Experts of a small language model: a softmax router, 2766 steps.
Below are experts of layer 7 (counted from 0) of a mixture-of-experts language model. Rows are named router (the router's row for the expert), gate (a neuron's input weights, with its number), up (a neuron's input weights, with its number), down (a neuron's output weights, with its number) and show model dimensions 0-255. Each number is 128 + 32 x the weight over its row's rms, rounded and kept within 0 to 255. Numbers have three digits each.
Before each expert's rows: "mostly gets" lists some tokens that are sent to it at least half of the time; "comes before" lists some tokens at least twice as common just after its tokens as in all text. This comes from a sample of Wikipedia text that the model never trained on. Tokens count by the router's weight.

# expert 14
mostly gets: " used", " called", "\",", " named", " as", " appointed"
comes before: " a", " the", " as", " \"", " by", " to"
router:111102111148091096157109147141173091136098138093120180107143144129085100125091140110152111151066079082081088146199165158102094153103168080170044116190077169119113155101126069097103118178113086110104162136190152092131138094128145162117104113167113144105084059117133128139104110152157162133136077094172177168130165142083120168146098113071143133145164127154187175176119131134122114113115164095158139153131153165092092069158156146181130151162104133146128108118205059174075173094147149140168128163148090087170180160136067151161108128168159188128081175166126102134097071097089114176137151107137129103107181148143116105154148142123134174122118126125103167087161181151116091143171168152147180153113118182133120164075087106104119137082152121109168159114132150136198142096151146
gate1:160093067122129128145139121092115138124127134118100159118128132109162148121140113127086157126117180107120175156125078206109163192053177080071048109175140118114153174102131120072097164090118085164132192157163161080135143092141155154117068162176080128088176072078129174133109126173140139080145085131129154128105110189168133108123141114128117136104151094134124142131182084139175131137132156099178100139153173176113095127077194104149116120121139143126097160096162167147061080144168164179137111135137164108121114141163154158155101211144147114145122081126173145092117171153114189163128086087118112144123092079127094127147059125101117130117147139149114156101119181113126172154104087089119137197145125153084179179105133126093149132070096146157112113103176143105222144102084147
up1:170114122132128100109134103100145182149155103111177031102122081109120119129157138146110149124112197130119164117150129140095140163086133114024087113158107151058131172104073152074106148107122100120133181168203124109166151074131148078102092194124119138074214135130106140107068157141168088110124112164128126115163092158111112113139132094140130182053106099155108136072141117104142127180154166094152103134139108156151106128139153132139126134143092105201099152163126158148106114139190117128175083143198122113130106168146148122177087251163115120115099138133123168092118142153156132121140109092091119160058101105108070130112124115093117120128144126172112132192117139094099129149111090087069123146119164148105113137125127124087117088069089104144092148049105143092139153095066112
down1:156100151155134081135165125137117104116084095126182140094138110068132205128178119145124199098127143096168113100154164091109125069110127108120125117124163099123118150135110247117144115103089179164150156067108081181119134126099144164140130152044097125139112138194094113113071107135100112097166118158155075146097110109153163207098142129113116101130130155177062116121108132128068150133102140133128123117119095148187215108113151148137198104120150111128090091089172153115105146098087111096022110158145135137140116151150131100159104169146153135094157136117106142134132132188194082128091098183094078173146129104107122103097120147078131141127173118117132100184203134145118144135116113170074192137168134070083081082118117108120153135105133102148111155146133111093121118081094070

# expert 17
mostly gets: "\".", ".\"", ").", "\";", " 2021,", "2."
comes before: "\n", " The", " \"", "|", " ", " In"
router:090134130120092156169097185112166123144117153127135159111150141141067099079103124151138120181089084125114116153228152166140111175133183059167095120190076146119170152100099073076108094142119116151091115145134153085141168126147172117089139139148103153086116118146148123095108157154153148116133135138152124133140151152063118206121123114088129149116181193182160161139077119124113146152143188099149156164081118169134088057138175127111107075168122104140143124166174072140092211071121178158171174163109088077159161111130074132154155095093184177152117179176169070164080097138109118150083154160174166089159137155122103119131115178105119152165114132150142142100173149158150057157153172103125119159098154176135190144094108114138114102117184110111128144122137166150146137116120119
gate2:097078134125123104123150186162180153157153129106114141150138150114117138159122194096132157116129084185120075093103154112097125118131107101133070103150108181143120178123154134149166087130162143107158171180116139109135114081085097123127149106100070078126109077136102157083049124153120059106133162151153073052116160101089162126130135147149100150143145135175187169122139102146140129166125127135133118223179116140178157089073114118099121139123149159123057126112118137178149166180153100154150122130081183153115137133134146138167140089095122088166065128177164110176078089120115118178148102109078147127090129108125098091117093107107114080170122116137129133097124100140202176115144124142060076116091111158127135163108166107111017077156144127170160111099184077142161164084108073
up2:132121157112165163083110101144077153108120165109116063124127187086088115200088135156132117117143091150185130180093136125148173111181124195129063181132153146189097134138126088117119133092165112090143077139101078123102058120089120154107150078094141080144132141165080140145093152099136147031128128140091153158109055139180108121129156175099119165152123107147138117046145093133111101133127106104127084108080115121170126176062174165114115138114115157122089182193124121062117127102106088168127142110094127070192096111091117104132157144114141110116137150082085122159101104127108059141132109097164193144150085090153123110133126136121109103172101185123107184095085093108118166127133159157165139114085142083135155142094199143119110097097092099089151099157192126115096068128157106
down2:097147090111136116173098186152142143110110150078121207130167142138163092086171174150140132092137122134103100129125114086134082120134130153107165123089099091160155122091085035184134111147140124136147164124156114101157122122061077104113125173102144152091158122152113137090135216119109138124175118123131140100138174150079136116121121115129129147057088108103160135151106170190115067120084131111089121146213132181123114124199137077107143123101113128147122169089138125159178180087194082080128102082130092093105075120092187177136113151081128120079118156164101144132125134144170149101077091099162074147110147158095100090150090164216086120076095132127104127122125158141115125102098105096124157176066136166159156103091074129156144120090121164207178094141073142139126084122133153

# expert 11
mostly gets: " Total", " Coordinates", " Preced", " Location", "Scientific", "Species"
comes before: "-", "|", ":", "=", "==", "==="
router:096110076091073112164102155108146069144108145093141116178098148140118078100111114133083175163093121126104110155153138150188109170167145102167104171182087140158139117106142074073119080171129108101158156137150192113149170082150161129107145080125158104096123103135159100088086146116137159139155145081090152162138124141080146172103142096098146141120153147131126154188110100136112162142180170108121139124071120161093079134152169104178116108157125181161166124122111089118074164075151138134171137160136129097153123113124116142124160107090155179143062162141145071164086078083100079180112138124130156106161201177099126104124093145117098128087129088165111122109221152175161112153093131111106182178096138209159146183058083072129091064144163117125171136158078166134163147104123102
gate2:140115097049127115061136115143152162142097089144141081150158104182153122129091133060132148113139167150101081174104111137171138189112128107080093085151155101156129110133171100155125111146111155153109129144155145149122181069120136160132099088137111125092086149181084100072096186117119101136158096133080124115137115152131094185105075087165142066131130168147178109077118199147138131101194098102082155130112062122077126141128105167126147109103135098137104096193072092088125111109166149115111166118125120077128107166140146092133133144146170118158191085129132101135159062116098133076156136117135161116115083127140123045169107106160152177089117108137110089170142162157152128142164121139082056151079195099156144101099160086135081140093178193158206131180140170119129074108155143
up2:168120099149152139113154108098126124086150076178139179091110121077150123195096113177141150162118152123102105139116131114106121090120105166112114128135158109129150129109116087110134198138119135125153077147120152171197099078056126159127145082141202098150093171116084150141093123109174129160123177134093120181125173134114095171170160175164140109107113153126078150147139135158121137146081147163137119175139109137143159176113174111128147098169099104103114086166192075125188140127132158100097081060121153085127128100027080124114166111119129106118147126168138122142077110160159106132071126133107123148143149135147165137118112112079068102123094131122113137042045189103131123146146161187155180049148116162120092134149147124173181086106163107043121130092145092095090188157094080
down2:127107108145106185143205166105112097169080108183091126143179181140167100144171152129166145068154148139149094162188171131150127136137137141150134144133155138142150085094075099069195161124104048119120111091140122125128137111190069148174152157094187102079132159142140153148155205085116144116169123118119170066143127109149125126096162062159100153079143183162166181111075137191135109163150138075112122113159205157136094171120108159120141165185103106106151110132085085104145116130132121075146126180156119162147105140155105131099157091128175068149149134125129140162153081090113095146060153063106113154062162127145111112117110176129141140185128114157085100092101074150135139187155108126083096122108088105106125163126128093109136103111158114190122076150104112162113073106151137